From a checkpoint of a small mixture-of-experts model trained on Wikipedia: width 320, 128 SwiGLU neurons an expert.
Below are experts of layer 3 (counted from 0) of a mixture-of-experts language model. Rows are named router (the router's row for the expert), gate (a neuron's input weights, with its number), up (a neuron's input weights, with its number) and show model dimensions 192-255. Each number is 500 + 25 x the weight over its row's rms, rounded and kept within 0 to 999. Numbers have three digits each.
Before each expert's rows: a language model's description of what the expert responds to. This comes from a sample of Wikipedia text that the model never trained on.

# expert 15
Description: Opening brackets, word starts. Opening parentheses before birth years or date ranges, such as (born, (1951, also hyphens and first pieces of split names or words.
router:501513512490507493459494535461476555499470490466496542493509513519537504497499492512521505519511508452471451504490509497457465499498482487488524527486503487478528484513454465502519527507511515
gate0:515494562546479511466486480500546494497504540471511498601535489498484515507503477498532548513484479462472520497495525461510515545456511477438500489500523491439526509521538524487524488519477477
up0:497518463480466515489486499501497511531517516512460503449525484508508474496494490480504475489536464500468485506500481553491481507478476497498487506510485490518504508485527497505516516512467525
gate1:524477514526510490473515550490533451471442494514515517510528489491453504506521521538485498512469515493492514495501502493506504546502494497535502527484492467498485546487532505482546491495475471
up1:518520495493512516484486495524484473514482529551508516541492463591493499495533525489533509480480537487500478516482471509464559479489508483471519500500521517516510508506548550506489494461520502
gate2:519527485488510518505482463514490494502522483454514476534493498509476499506487525536513477500514507485471499467532503527484510532474511488513519485504470473489463517494516500496483512525490499
up2:511481485474527496471493474515511488475528546457461516556467528454500540512498481478522510490463530496523498527554487501492477479502488529496495510518479515511499444488499493508485491487511508
gate3:496506498504468532484485525506480509504490494535481475471476570552486522500502515497471524530510514519500522524487465421501503487502484501500537505514535525492469499508508526492503488490454487
up3:536512513463459508522481504500541528493486491531528482506467545551500517485526514494462543548525487509491525487476444478486504488504495494490516506487543507536436521486540534471504515496496511
gate4:509452523544482473471515529470493479510515520474505501492487482481515484475529506482515527552499518453490498533525483489496513524555487547481528534470505512492495481524479492504520544520466477
up4:504451563490485499493551488459534489504535521499526483486470517486559491468504484497512453510499503449463489506519507480517504514532516525530493500513483502487497509501501526506505587509476486
gate5:513515525525508475491512457463496466470472491538491479475474495479507509483516515550471527534465492513502482467502468531486508485481480546529497478497457479522516503548448476501508505504494480
up5:506507468451488535488484507511480547511482470495502476502488520503502517503502504468522505492500482517542494514551490463502556493541526500464456500525502496476526487506557457474507435475477512
gate6:504486488483478505525528500485504476497508521475499510483529470477549501516513482492504549453459497485526476452503494479499475492517477480504501489525517522488476513472519461518483471504538531
up6:531501495503492473494508451513527500534497492522484505460480512485496496537476479490515475472504487512549487515506498512524488470468492492492516488587508500501483507481507481504508479507496500

# expert 4
Description: Word-final single letters. Short final pieces, mostly single letters like t, s, k, ending a word or name, as in Help, newsagent's, runners, Saturn's.
router:458503448521498500523495488486472449539526492530497443497520488515454522552478514503486517531484530477513525481479493531522549546495472476536485463490471509517481457466497475462471527518494513
gate0:514526562488503521495491505501508470521490510516449503553504480479526503530530503523496463515531480494524449459518494500531531503489491519447486496496469480553465553499493542486484514516481455
up0:498470483503552529464472497506463481473500486470471464514466541522443477497489493481499545484537521485504508489510477525509490501504474496509495486503505542478503492512498456516496488546506538
gate1:529514485530509511490517481486478495478503502508489479548529523527470521511475529474520529447518531501478509495495520477519475487521498507502492507506502494479526531522509529484554487519469503
up1:468505477520466509523522435485520546532504505470536529500445521486519528525492501509514435489520525506544528483474489489491493463508518505494481441501527508492493482487530504480484518454499532
gate2:529493485496500535478477486504580465512474508538473459509503462507526476521506436506493468484530506434499532480522502470514486521461468501492508501494508525494461493465469519533495482550521544
up2:509516534502461531504460536473511460515468504484503525490520484467467487518542474518475473499483537452482485495506521549495518494480502510472508505483548481519469509458485462476505508525517470
gate3:529508482526539555476505532503535501463492483530502509479506479473457485525513510503512494476532497455522504468486521484540512539515497520513477514509489513512458490537495509508492517528497541
up3:561509482472532548481515502483538520488517509503523497474500526494494528482480522549507495513504565494540520493513495469498553515498480538504473502491519452476490461532523533494485508552485510
gate4:498529509503498452503504544453464532491469517488499523515493507511529503493508490521485525548485504513535535540514487472472488510504478504504448512492475519539535504475477521495510499542460485
up4:507481445482499464517494471492534542505520499471480475469523519505509515510463542481513515505493555504450490515506507463501525483493484550495497479502509474531518481483534560474511460503456504
gate5:480535472511440510458525513501498521466489530488535454491481521439507510499521490486485506470520487520476507523471474501528507488458476507511494513557502513474480530535502474535513489492539501
up5:516522460526487503465482435491446509460492493478477497477511518522478489551492516530488490546484475497511488490493507506520502549484514536498504475457478474472525462468524518427482499510525495
gate6:525518445515513487554530529525478447469505553494555504504480487524529511467494539514461411461528495497478483503521476491502493501495449555492529486511447475547510535519495503546513490521528464
up6:499513487530481483529491506524521494513519530502495499491494488546508467541507523501510473489491484512525504573474478499485523462530467543455470470472510450517460491535508496510479512517523495

# expert 46
Description: Taxonomy colons, prefixes. Colons after Kingdom, Order, Family in taxoboxes, and word-initial prefixes like inter, pre, Pro, Trans, Sub, ju.
router:481478522445548530432522508462448436492508513474517525490500486519516478563517551534503448510518488511461540486504516541511464469462464540515505486459478487528499491481492492509522482461480472
gate0:507521518497502523518495519515472489499506493481487540519499503472490510504473472486508498504487446487497478512548512519520548507456551493497484510480517474499497489478491546524510507500461494
up0:504492508456539483509514494511495485520497506510511499504487546519470541529508488437516496469485496530522480487543471505560521487512484521498500488503502538530499492548513502530515500515500507
gate1:524499488503494546442487461497476523503497481499524491526493500502483487525483542533515521514533537517511498535499486500502532534483474473505542482523519476499529496494464506446493509491502473
up1:511484520521474481491504496474474525496513513522490480510480535501518504485495526483469475508513440516485504525505508506472488547481494565517516526561525477512516454471508456515554486505461525
gate2:499516510530487480510457480477506558523499505493538488509549451500513518503533517508555520517537471501494483473532542467463508505478519499482533489472520509494530458484481526509506567443492468
up2:483559493484503481516509497460480536519526478491543479516530470484545532501523516512542481514504504521518488477513553480485480514498500503469550493490516519523557451554469526503500551481503492
gate3:485470485472500514517519516482485526555465513504518498494490498504489513488466509526499487538488483473530535466467470467473487512515487507476453549453477472539527494483474485514518506499513482
up3:537513508528499482517494536521527479491491492442503482518479519545475457535535513477490469543515516488486458458485479455510505489563465433466521461520522511508514501502482532481518504523503508
gate4:483523543469492484492508539519513502461436520504430495538500486472514528508470498482512463464475514466485509519485528438505500481505478488536511474528538529501518511524480509525464478452492511
up4:487506492498542500525510468502504493544515517493575482492518514551514492503523530512508548521502502527520509482500486546515531490516535479503473542483475465474522463493487516479507513505512500
gate5:486517514513531501478524501495508509514465469494496564487482537545516502460492472502507485517526537513538502503432523522530511513523518485517428500515518483527476492513510514505494479525512536
up5:508473495483483491512535510515462492491501504465540455544492472485493503501494514513489527486495473524487517468542487495475479500497480482539587496537502530501507494503490516488526524516501485
gate6:474479530506516463520517501489508566535482498491514510493516482521474492546530486521469507437510490470477537494550521516499493519447514490483449475488455448528533515484501502514528527488503467
up6:565490503485515520465486553513497547495485557476518478511520475496471470504474510512514502476504508482471510525494523504460492522514523516488521508485468477510541526494486494492503526509509498

# expert 1
Description: Nationality and institution names. Nationality and place words in organization names, such as States after United, American, British, English, plus adjective endings like -ic and -al.
router:472490490519467494510479476525483548517522530500493482526516513486495506496501512489465493496478444499506467476493523500460522513503483444465558496540513540513463479470486492458524450488530509
gate0:504535469470502515544466526511484514517506471509476527512495508486505463486478522520528494500524515490500524466486522495523476522500516481479520468486501516514514460507503504497482507445518488
up0:538531489479533506523478514492488502512475497502520513547505481517538499478486515514553451504493527518501506527468501496507487514444495524503496490469505503447534522502504500493458500475533508
gate1:501473471514522521490466512490468507532452481496509481557479525487500504485500493503494536487508452506512515510492469508485506501476492519510471481540514526484528499495487483523505458504445511
up1:553499496484479491473527503509472524463493442514478550491537471483499513513525501542506473509496468479524483489463510539525462480463519519533512447454490489518469520494542496505481476465514522
gate2:490447535429523500500493546519517495493498504517510514566480476485455486540495460454512487429510491437489489471490521489498488490499505512512555528482536487462488504501510537540476516520460481
up2:494505495500489475518505524474493475510510503506479490463493446487517453501491520510454455477448487534523513498478505556527530472496482491495494484502510469483519501514505505478513466522487497
gate3:498497527459513495473502556502462502497495498511507498500506485507498515484512514512472528465505511524507481530510491519533537488506465538489467482512447477480516532510484493492485505462484489
up3:524492533495444520520496494504439505489501511453502487489500487472496520491518483496513516446511452491535477513538513496520498542537487478512497477502459508475531486518502478512501525471500447
gate4:517492476507485492474470529499461461502534506506526538535502526536524514477503522494518480504481478488518534504495509501525468496506492511470478511490495510499530462516525535499509548508496516
up4:518479533511506524507510463491558508512492426527506504449502515523479464521482490492523466472497486508493469489520532489514510520513546513532481502444535520531465517512478508506532447543516459
gate5:527496497528518493501485497478492465496519499537481498456505478548540519514573513520469458519550489460485538495479507498497510477476486534485506510501503523555535498477512464482511487496500470
up5:502533514480463473510530468512463468435529478500469467526536491464522511508489478462473481481482476482483538469490507453465496492502496529495464517499514465524509522476491508504560518492525507
gate6:484486514489497490512480497497520496511516523531470526502477480504492514493503533499508492498512485530498540491543501538515519487531534509543497514491464475564453524508499516507536508501510486
up6:505471482510504508523523478484473506574541515525527554422477508488536533502506494514503495476480526499522523478533490506506538482481499499468467529484465499503516500510525482522520529475459530

# expert 35
Description: Word-final suffixes. Final suffix pieces like s, r, er, ers, y, ation ending nouns and names, such as Book-s, tour-s, myster-y.
router:539531525523502564526474522488512520542526543501503503533513518463479512524494502518529527512490537447522511505490491504479526524499523521514485472508540465561488500493497461486515493522476504
gate0:492486536478492556464503484460502508457527511479515565461480486492514518495494494507536431447484507506519538500562518501504522496503479493542474508505501521476503506526532456565512477487489484
up0:488492533530487463529497453509517488516472475501507515494559505514483498512503488488485491502496511488537514518497507494470474469553529507476502490494475512512479537515504520532467504457522513
gate1:462472523462482510495509526512520533454458500539536485499526500495492464513465493479488518533507523490507468491479559496499494497511456510505525529498511468500501484499477493484438500536515545
up1:491478483517537531530535542502507467472466502498476498476505474507503508500492514485486466451509490515490505505483538511503464510487480456503547488510495519510472475524463521533488523482500500
gate2:550514482491520494492500508498493540467518511463502499451520501495541486499505520516505499533464461509483497457522510538473509486521468560491534536495505517511475495491476482465524451529483511
up2:526466487544477553513493472524536469471521544490480482535462506489514508518524503482482525508496487519475504485498453494533482507522523507495461490529525518484500476496526503505501572463492469
gate3:512479519518514492476482528529489511493477516446504521504474518524494527507458474489541471522501500490481495451493469517516463511495453478518457465525547443504516473501493466503524529480543502
up3:507456500524533498512492496504513458453512484518455472474513516467480520518500490477458532491545537498533502482439512517512506505486508531498487501551487547495518504555482497515510538471494507
gate4:479535490488496530533498453476465497481507481494528491475522478524509522497550519514470447551511498515498473523438461517502498515506479487491532490516477505535503504518510490486529474498491481
up4:504503510501468547507507526485503471546515497474484540530538509535512468477444522559471502512520555489457520473492480509517496490472531460542489460518477502491489509490501526480501520535496511
gate5:512479486500488505534512509492520479477520494504508452530487522515486528506512458549505534511496493483512447433491525526526462479501517471479468469458501492488490527471479516464538523482512442
up5:454497546481447506486494511521503558486468473501540522523487509508543515499494522503472491498500492531510489482479444505512520522512560487571512516489491522549481498528512468473465473461437447
gate6:487523476491513516511492512539492503531495511517508490498477502482507520511504521523481468501515513479493538451470500491481539497485471505502471504513540553474506495545462446494538536484508520
up6:530465568443491515474509509471528482486514480492484516496477534487484477512462533501532493529503470525501491493493500516503491501519505477496546531546500503512505481477564547522436516536520501

# expert 45
Description: Passive participles and descriptors. Past participles and adjectives after was, is, be, such as known, used, released, built, mentioned, early, notable, often followed by by.
router:515528520493484528545522519523491532500499480494542498506437509505501481511504471493490516494487521478509489518525535525502525520535535487488482531542537498534465495507480551470512498536534498
gate0:503520485427485525499452460511491497491543504521529495534460521534510491462480485508504557522517512529511479440509524506497549515540484483503467531472580509546522485521502515490529526548503503
up0:473517471528518536480481487502493493504484511486483558491498483509531547511470501528473511490537490508490516500503504459481497498457508491487519510495493523498522505507515483471465511499511500
gate1:516545538526468515472473536490512509519534502514555474529512486504466502496506498551503501542496505502477475456439474461529538460513500543490522526453486510442478501464501479522512483475527462
up1:523472473477522542464474534509530459511535541548546459490512465541484501506536463513503516479478503501516449491489484511480525504505547507472483504500509517505497505486429507550523498481503517
gate2:507536534489503512496486499513524490474436527488511447537449470524482503517490506493499548495484485514464498512478506485509526485506504501469445499474474506481488517480515523534487496501533460
up2:511487512480521493478474504516512479479472476520522461457503469509466494499530538498518498479472497518487512490506512467497523499500448506525473551481470504481475495531500517508528503506493542
gate3:524471463466522504484448504476499432488485517479509495527468502496517522514477498527538476470474535525501504516514495512531486477522492530547489537485544535512514495459482473503480490498491509
up3:492487472513435536507494481476486462515491438489546497484480515474490502478480487482536479525532484507499502532497501493469476494528501493491500488480498490492498533484497511492482526475517488
gate4:514519497483489459549497468462483469541483508503482502499495491486538462511542525498476490543495488499540491493524498474519521534515515515474461544518478523504502510525494476460467480526476530
up4:531520474500520468496468499463455497485502476493525484493557530495508514510468500452500453461510486486514504430515488502537486513536470489556485520477496513506509486512509519544507506474471478
gate5:499490522518500483534459517526548484501510490520494508480488444542482493504539486489483454492488489497429465486513517486485487502507521509523498494451514496512488514464489556529496533511483516
up5:497505490515461514460520470539433497505488505479504473501503440512512535515510508521549495463494474513544494535527533465519484514543520482498546445533565518478485521507544513494519509487486496
gate6:502486518482469483514504464556504492521495452485472569460528496471454465511505484462515519544508484514505516469452534527464492451477503522496485500521524482509519509542546501488510486475532512
up6:472512477496554480467501462495494511500488460478490507549455490496513506485481522511492479500468463511487512531526522486505485514488472506543517500534489491474485499482505483524536491535478523